config.toml
hidden_act = "swiglu"
head_dim = 32
schedule = "wsd"
Below are experts of layer 4 (counted from 0) of a mixture-of-experts language model. Rows are named router (the router's row for the expert), gate (a neuron's input weights, with its number), up (a neuron's input weights, with its number) and show model dimensions 0-255. Each number is 500 + 50 x the weight over its row's rms, rounded and kept within 0 to 999. Numbers have three digits each.
Before each expert's rows: a language model's description of what the expert responds to. This comes from a sample of Wikipedia text that the model never trained on.

# expert 50
Description: Spaces, pipes, decimal points and digits inside numeric tables and measurements, like the space before yards, kg, lb or minutes.
router:443486507463515500522464544563440399513455454501447484533570449642611497480493505510480443489444460508454458578468473531466443486390620407429541431507521532554473563464465497458525578450551448521543397495462442390546462429503464523534519484509442470451510592618570511519631547438565446575577479542430525470518465583566452452523480487456486489514481498455481530531506479520529471518451474512542556542463547502406503581456438439421579531637565571547423504487518493456538449479593470466563476459530500512443525509573598497576528468504520495370507501507570575494488515499486505537428521410400572480547605453536531485442528466451505462461471513548475538539541491462526542550500489451471399470507511510454482523558487522526451558481439493615436454427510533461481488462506562
gate1:486435556509494516565475483557481566509466476534536610553464517475558330441494446419503508516513505522591590546533519520488535426433483414504396604481468524520414580468538467452468479486500483482488397429603495469471393473497495455512552484473487556510508477408562459524528617575476413449515498532543416425532493492538473501524577484420488470551509500507556457453533478524619414516509470457600502590454540485504568478518434516514598509617501486521481572500484529505544498511505562513503486445496435549523493548544506435496500473543557555400500517619429496466528582504573518464480503480524487512550417459444447449489507578433499531501451513603586552422437474611427485493488498471576466494508471544414519490542525602480528452459372518526575518491512504476420560508457521
up1:540468459440514416537497521507409433469495525449459469504473551516513524552473514510482510510518449476492556443529423485527459505551474548607506473513577455433547563450550518507424413545358506551506532505545557546526439536477532454486471595555509474498484394603543416483520484514523572491455463485516536566474493507509584497481442514593460523448516609463410501550451524466450471545441463412545505512643475522566552582428547532497456358377507459443522548576535531510452425489504434485530456446563528496482584522467531524556564494454496585644423494529493455416524494533496494531469555575515457576394532549404528510537413481612480511441484481464485507564501477522510552511511462543477529496474498554541512524564443510488443497520579534501371456560507416591441555521507561
gate2:494422512524552486525536594526537493524473490515498591405532497638480539463505483450405574528435539496538537473467602503470481502498433459593505481470543529520426539432540527512510498424453523574527448492481499509405525624623481478601549547545497504457487463557513540520461567407568468526545525548551494507516524604588552473489570564411463541454581469531540503463580535487511522453542510563387497484504524512534511646544489494435564545488435525490474469502510457524537484491442517453500480538502548567518571513520443483519473491492436470523462372616573507458459548564411473513460503536500476506510446507520525558539423490413484521539443494560522479575452598459571528474509432438394443396453444529510480574396437499501470486526554568467525426483471463469472571580453613
up2:462537536488513502459506481593535430544561526518573559439565496581552514496494540468525506537539545507461552544485514567542540472414364483505517460446498554547512561446438496419512523415459403518545540470459515479437517543576493515617550526460525540491479540429474490477489508449615509460499557461482567442504438604651419448520467459568541511632562587473443565516588459437482532527503545560418457501441551461488484539488414502435465418536497568523497477538495534420522489508556497419487508570463607536515541541468566489528462435456442486550480501528542477490489595488433539479520422535619516494458496511382582496492540499415548496518547491428446509528415560509467546551502394445471495451481436550467393572497472478547499507524481500608464413388476479476514459511460518
gate3:501547552480502509522431427433420497613477421356527579565420451532513413536482582508436502526536536462582501561555486418510498519429539462531505559461440557465494499551448456499449459432555538489465382540472431521568547473509529524440506490501504439415488588561545466525476508519512499444439441501487460510524487556411487500505558476455528481495435502511468414465493526470519513533459545564452498538477552459575537559400454465493541418609512523506516551509502464509531449512496437419552451610491468457529470557587478481620452549526562483418477491551501525491501528479551571530498472562424543444492554530553459511444483495506394445427447416506571530546547482595485558527470584552379424402478519438451512488585409587558481516497502476489541509418543447620511518537431442
up3:488450538484476512404553544509556522348492540564473534501524474397508558454494443526550486466478451494494488512522569467546487463498511550540495386547568465496547542519447557559496536482479504517487550501536494529480519467595442485398398485429550440534429436511504519470578481499488563478584508439483449592540547425538476507432442532525378506514495517543505542470450518554451566516513520523512473520537486610436458529524518491603512577368400489481530439463494507458482475548547524443444441505459441524553503466379472450499435504431437447591481488478531443476604509510474460594500553533589429495418515506448539472543507459619546536509527532540459442562419538387506438511600544605430475511483472521535515557535515338491554491540545544563474477575498484430504487577471562
gate4:506593434421424609466484509530557553501516542516465508466469542415544577445529461520510477453568418383473529530555525563523547520498470480482478454530489420440582451504486573540503538536413512482563522477469481566465500510506483578442440448527493403491459403406460522523372495589442556505516578460482421520477532522493503496494519561436541500537390561491608594580606441483542546428421552563466465571396536452551530555505544468531400551455492509523514482469520504403591562484539410447415514425508529485520497494420446509523568500523464506632497580409462526484552469503542558551506490522497530522503513478535450523553597452449536496521395502507416469460483562450545534524483511592424570421464518558582478452497547524509530439486464492482555467500420550501515499514452479
up4:528589566604554493460469477473567499561503483480598533450457465436551429527491508478445480482547586477579524518543448485506518578477477527527512534484416496504528418598478545533499534459498473456460475476443456514434512492440535438380498424388512495448450433448478461472389452479400532473405534584546544503502490478508401451419518459468534529535457488531559608457501542449534452370454527598496495493484526478464470452551487475553428552550500453413466426486557562620420500465526488481463535460475493537502473373407468534565531545485486510532550471503509485567506503475488483585503476543588488509599581459539386520496516472490400540653474547429519455474515484528556533484456463455588458532521541505499491415466456559532554419505453480437530473423500511499596472530589502

# expert 35
Description: Possessive 's after names, possessive pronouns his, her, their, its, and adverb endings ly, ally: Gibson's, apparently, really.
router:504446464431504565479480489489484579517524467433549460537504477598539531383458496534542410497420380534461521510513538482516537503396528450485583458557448437469461500411407497464407541464452503471632483431446508427460433505522481438511420568466478398515382455506469541561494560527518453560560485540566556541520614496517502482506490520505516573542492530482532563406450453535509529490549522533487578526472564569421498517426516461465427507527491515581530475501563471498466421500643493505526523485501488488551483491491575474607547481566540451508517514527522553462502548468542538471482513460438484494552500550536481416505448437469402397477441506574431523481623526450616563551458431415514442436498579480535514515501450570491392541509431444542498506473495474555525512420478610
gate0:506552457515503586510490634457535559586422481581465450448539482495490488528447446545533549547529416477502504506522471518558540542479527448488562475497537531531553477577597525584465528463594474460609449603509529524517516559544561415574537574465490509522517415404430522470530482517577569437513511533496536448584520519533549494465483498418446516585549466485466524531521511510474475462495534386540410477529460468599434536556497407507452467548480567427493547588440556535437503458529526463448491447534474509449501386407505488451519405524407472471435457479553505505484460463401440497383526480527435486417479497513519477497590528490518533508526534543491452532495474403543440589503539530562445491543561576591492508533509484507476422447535427512540371454469398464577409464517567
up0:501508542501542456507485485513480433521577526509576516615489469467492485461505562521435526664502504510524473461470511385475484453501525578553467527376534469393497452506481520436529481460481491488526558544407551484540586506560528484496501423459538487459469579519504517528501438472467500446568472536470466437478595509446503593468500429546507495500495405514580491502513452492451416555514526556460525505516435523450562537540468610438452539563573429510519444500421478476507443463469496493495473508529541425444527548512460506539479590385515492398477569478538504467458527573583576503521546424455463465531514527520465476502470560525453365437407563515526461504545580512542502443384538545450451396572465468460624475464595533449565533452687473520493543476465534435468567490522466
gate1:511508524524497458524539554570496402518491471494421527499545467528454566523476567383612481486541444438492451447495446621504417494508449498609459528571497494526471516423488464457458407485492531527506493454493514508425464476532499484350615521486525460513496441538556528641588492424561457570501459505542401473526518430509582507532520517541520506517538392446470522491594486444495540500467497463473450528543526527456441578510517436540498496520445496528552539406509399540496529550542498556502581587485523482489486555491477485497591456549533544560473458455519578616483595497507471487403497502494507513500439445431556495429535474520531493528414396519478560493508410477508468429508482505548506493463612528601442593569454534534557504474490519630560602597531498487478554402525506
up1:469506496514509478534406609422517423485465524397530600569488421529519498527413511512532573459460424495470546480522473426502541593505495464505538500481472552477583489521507476449466409459493558501566529509524395532539559594550474570547562458536563507525490570495479608503559432456476448499593544548469524511520458538523533575481525435485407435542559468526509449462527568519534487430443443437561414491516524564567532493524446463478454470516452595501424539462489371558576470641555521500500465545581494441502472528457605448452545540517500533493602534596477488549452524451523464566431492459481438493494474542498506533479536517499456409496438431522481566602559368430496442486467566452508416468464527470523495529505437479491569530538488557583444593503459430581537521493575457
gate2:499472590537496484502448516471531524454439571588459456454462512587469446509460484453521412430416483576522446452477555575509509404449519455548568501503593452438530485440480527570580604508520420508525468532484469538508551514483564545504526386518482565471518445562521514533444510527500485493439458518508502529564490468518591471502495548421472486453441522504508491550565617526573498484459549522449538571410565464563584513545553503530486487601463511552388460500569480411477408601548519409474510653513481498568430453517550541546435402440529592445521503471582521564446565544533434451494424444446569433502543462558462543469426508523523481485445499562484468515622541473473479511514597537530536474548500550449617488581571524503540564525458530464502471550462453518506411467476509
up2:536551535438445503495415496532471469378544422539507497536453476500483451482484384540472541561386536458425482511522523535469508525513527513502572468439487491529515524521450493506437637551444400532414537549465559565504527559527410481508540513430387502572395566446364519534462466494574427520482475499499532528507550455527407521405444516459442554510529576384496451496471487508508482483477454629516521522506469569502524548408530504426558505527489544526448468430469496532501485494528533550490448491466528552451579547495463432466518425476508389519525554586566504447468516468527579475563540469501412434472414517586502460530485456523488489540525449561460549543379590478531513503479509434488438456492522452493502412458499452426453507549426524544392469457485577472442369537565551
gate3:509523506476607545563353518451562504525526499510517656500551480585492525470478485558528584454499479429415546574501488460524532537477568477558491426519488518568483525488574400439445580457515516520549511468520477412471505507453588653520496560516523579445511484460544498518540428432542601495494563476459505440490525483496593477473526518433409524506523450466452522492518467522531480558448478557474509501569502553514541498384461428500494527539465496589521449426475438599552520583441513571393485462489471573540492535512556460524483496547424449424548554615443491540526497558453492420506606524478449601439423468544520459496462531502416557534536452489522509586491575481403447539562438439553527481492548496449444524532498598445489504522497573514392554451581509497533533485521531
up3:544468523523526563485425615480543477422480446431514564483474545482509492485504489498565455468534400472498517543524494509560539396440430522497485561490518492428407547539520536501434474517502505415522494533458471450445509544544558501461534613440461519545466435465554446534362447550433483380568490429486489539562548543440506593549578459473482454455447464451437471524427417504520502556379458470523484593573468462535459532468510618521434579542496481588517502503361519406463437510557450459603532513441492469536571533444522477454521461551502421511475504499568515573534524470499537431444520524473399538484502560536512435420410478490468523467469471467481504525536491424564496428550564468376424502572588473431470523527551494444476586514468435425574538537508454518498425497495524

# expert 22
Description: Nouns or first word pieces right after a or an, such as a week-end, an a-ster-isk, a-ven-ue, a sign-al.
router:465537536467436528476492518518458501533506463504493462568495578709597528432494561551505414449514415475452509536507467492562527399415468519433521431563504497519533429403407449494500563516539443515487434481426475417576462401527451513549445497525444376476485517567474470527558516520500507557494460588429505495480492555537513526513533415510525500508474432510536402486449484503521474541420552602502582528439565485482478530396523412507510489654483517504485492527423476447529430429573454482457397513436460508413510417495508486588582515562525485424520492386528651467471462476529611490515544479430529446573552490486467478455417446418520482499485508532481516474560595504479567480457478459488453466461515523508492513541533547506438501511491539528440487474490515486525486396508513
gate2:576456462467589494537454506453507470498465530491428481609451545591523435418483514484543507446479492502540436507603430514505527555502513500585522591434492556459554574389516424579509523504483632571556469532513480382532467546492500577535546536471559448589486441440421465438475472561538511478435423427540476480392545525560469461474560590493521535504511474598426458526480487478605586446510579536585540515491452478522496466462474441535459548498558550549467585532544421556535528507511379468592551525514528386505423392418460517492519578559523464538586468534564430511503519558471555539423527455486440551574520471537527528559445529549488475509474495493517465423518548571500504464513550442491418448553506472520510481550469445562571487448485543527565520526453477412567480456469485
up2:588490453514562539427523527548505487549521485538457485427503475431497461451558610545674403493581479514579564591442421542433510550523525442525543462580418527534410466535459508496527492489515468399533430440523549516509522508513563439458538424436501448336490564532486500496516527605462504526513444524469487474474554482468584540512531519502509613479488511512535465491480572517455562553432499501500492477366557467382543530524512485419566528488546461497534464544391483581447501557457469530487473528461538555532481520476445541516479515476475579459415533508424499518487487521505449524615512498340464518451493478440487464468425497510546416585445483465433473499486558460502489445567542513598444529531446415445551574524496540472532422483471486519536583521531426460484505543577566
gate3:489563535489510477414417548502528368565499472449476472498470485585516567549436468534458437579428515518508561490527581503537572458460542478436539346454422489567533412556431526482488505557462533501473483511396526529478415562506508557481519485474455405425428456584474543506469516538416497536471554476435538425508439428504511441454424492429459506515591466524571473549463513451525535558482468583404534462414531498546486575518464479483383463528525520470463501521505380459465469451522452464442468397614529355540473424444553531526484453480506411518437442487490581508493533591556496473476519594524548476484534500605539538493552519539520421554588641468497483483490553497484535470484491528457534493452492535522435515551453452420456475476512523443487436471512415545496496518550467
up3:558500513430525530531524468620544505491470499487524484463601407481510566451620521399486566506473547484511491456475523557459443456516382491522540588474540440406447549570457506522540461478447507448477556513515403546446539467461460501462504449481580573602514549454515566445417438482547546441581443543505474615536557444568474586484453456514431501539491533456546481478408553544538467468513443465436412492568475466438568451506507505496428565512496525455462496460440518501493506499445574450484515478417561459468601484609481454532460461401519517489441494584437487455539460428482504547552473517597441417532470591430492557411430571576601577556484516458463528465451470521450505540477475395535435513508504375520572453497482547506539497452513522508524511471453534595471436499487550
gate4:492410523479492518528428514409608488476505511596486474414544464518512528501535356515489461493496448495485474499389410443504513590474553556545478522490506480439517580505458549498563513458518521441551390472540487459466439610485547499585504399503458444360485529478426351405442582503458464449473464474500517471544500491476545453540490553489548535453571533454517476544554634461439489578487484500444515515435520466572527502414550455528422477507490425594427491488542462478482499535514448392476414535478535619515523472437455491503441539507437497490448486524455592493415486476559485517557569563504537509436585481565456497462484549499467489569483572575573536458492443504497536397462550500515462546548525504408522573513507462533413496433504490451512516536562552585532421445529462
up4:601497443447508459539522518488592504382539499508424575526414498528474502470479472520514498493497437482458478446563459548467425451576552445493526561548425513488635433453445432521516481427473459455484518483592476605438552541541623423530427485437575529588586445510457481487490533462498437455542580483524532446374542517501537446490492521542511451447431445474517604507492552473530530409492460482543540627490495507436479501596493404543427392533540413430500464486538458487459478471556515552485498476588482490533583504565467535471518402436416465539457497477478513548539490440508496453447518438528511419534497597430493482559517513462476559437562453604570443522514589565479528530479443524464445476532623518475398428527478489495528493521444498505476402499472512461460559496485478
gate5:475580370482458479539552525468568513615593460494468456540512484522485414590517484511510462461491515484555499497433553493462524464526492525443524553477525444528610536464450529602488428392488503599494464440554503503510541493514487595555500506565546440492437584511546568435490608525525505523463515410568539461492498526492449406486464426490559451512598457564409523559437438490504535474496519436454505521408496525526487450442588388497457543572451518482477534353487532506561574508469457529537411483412427478446465502473504441530494499513519490518463491493637511603506502485530621439473539499533561526478507360401559461493526457460460518484389555525370541462490491466535499428446512497476501509524485552441559449525537545539516476434481539432416517415512553533502474490467490
up5:474545570559510559436408549457448587404503531512547494537541494486418539485521505426491554536504399562455510480495439469468488451502522540446538573486521574531562508496492471545438449572515338551541549585565543559482493505487481546407493462496539512525495586598590520438532550516498522550551437540487518566488584495483458451493453530468533504480493497481564545504442528555584429526509444422559477589483515518503521673558579518458452513453460579536605489601527493546396488516516451511522467463453578469547460452484481495536565490538530364519488549455464448573431542465575440541498503391471556534587576483462533523477465521550395495537585476460436425529508496540539472486567455466475543466536489444468544511434468389543523493470475484532436558515528545441403580506497458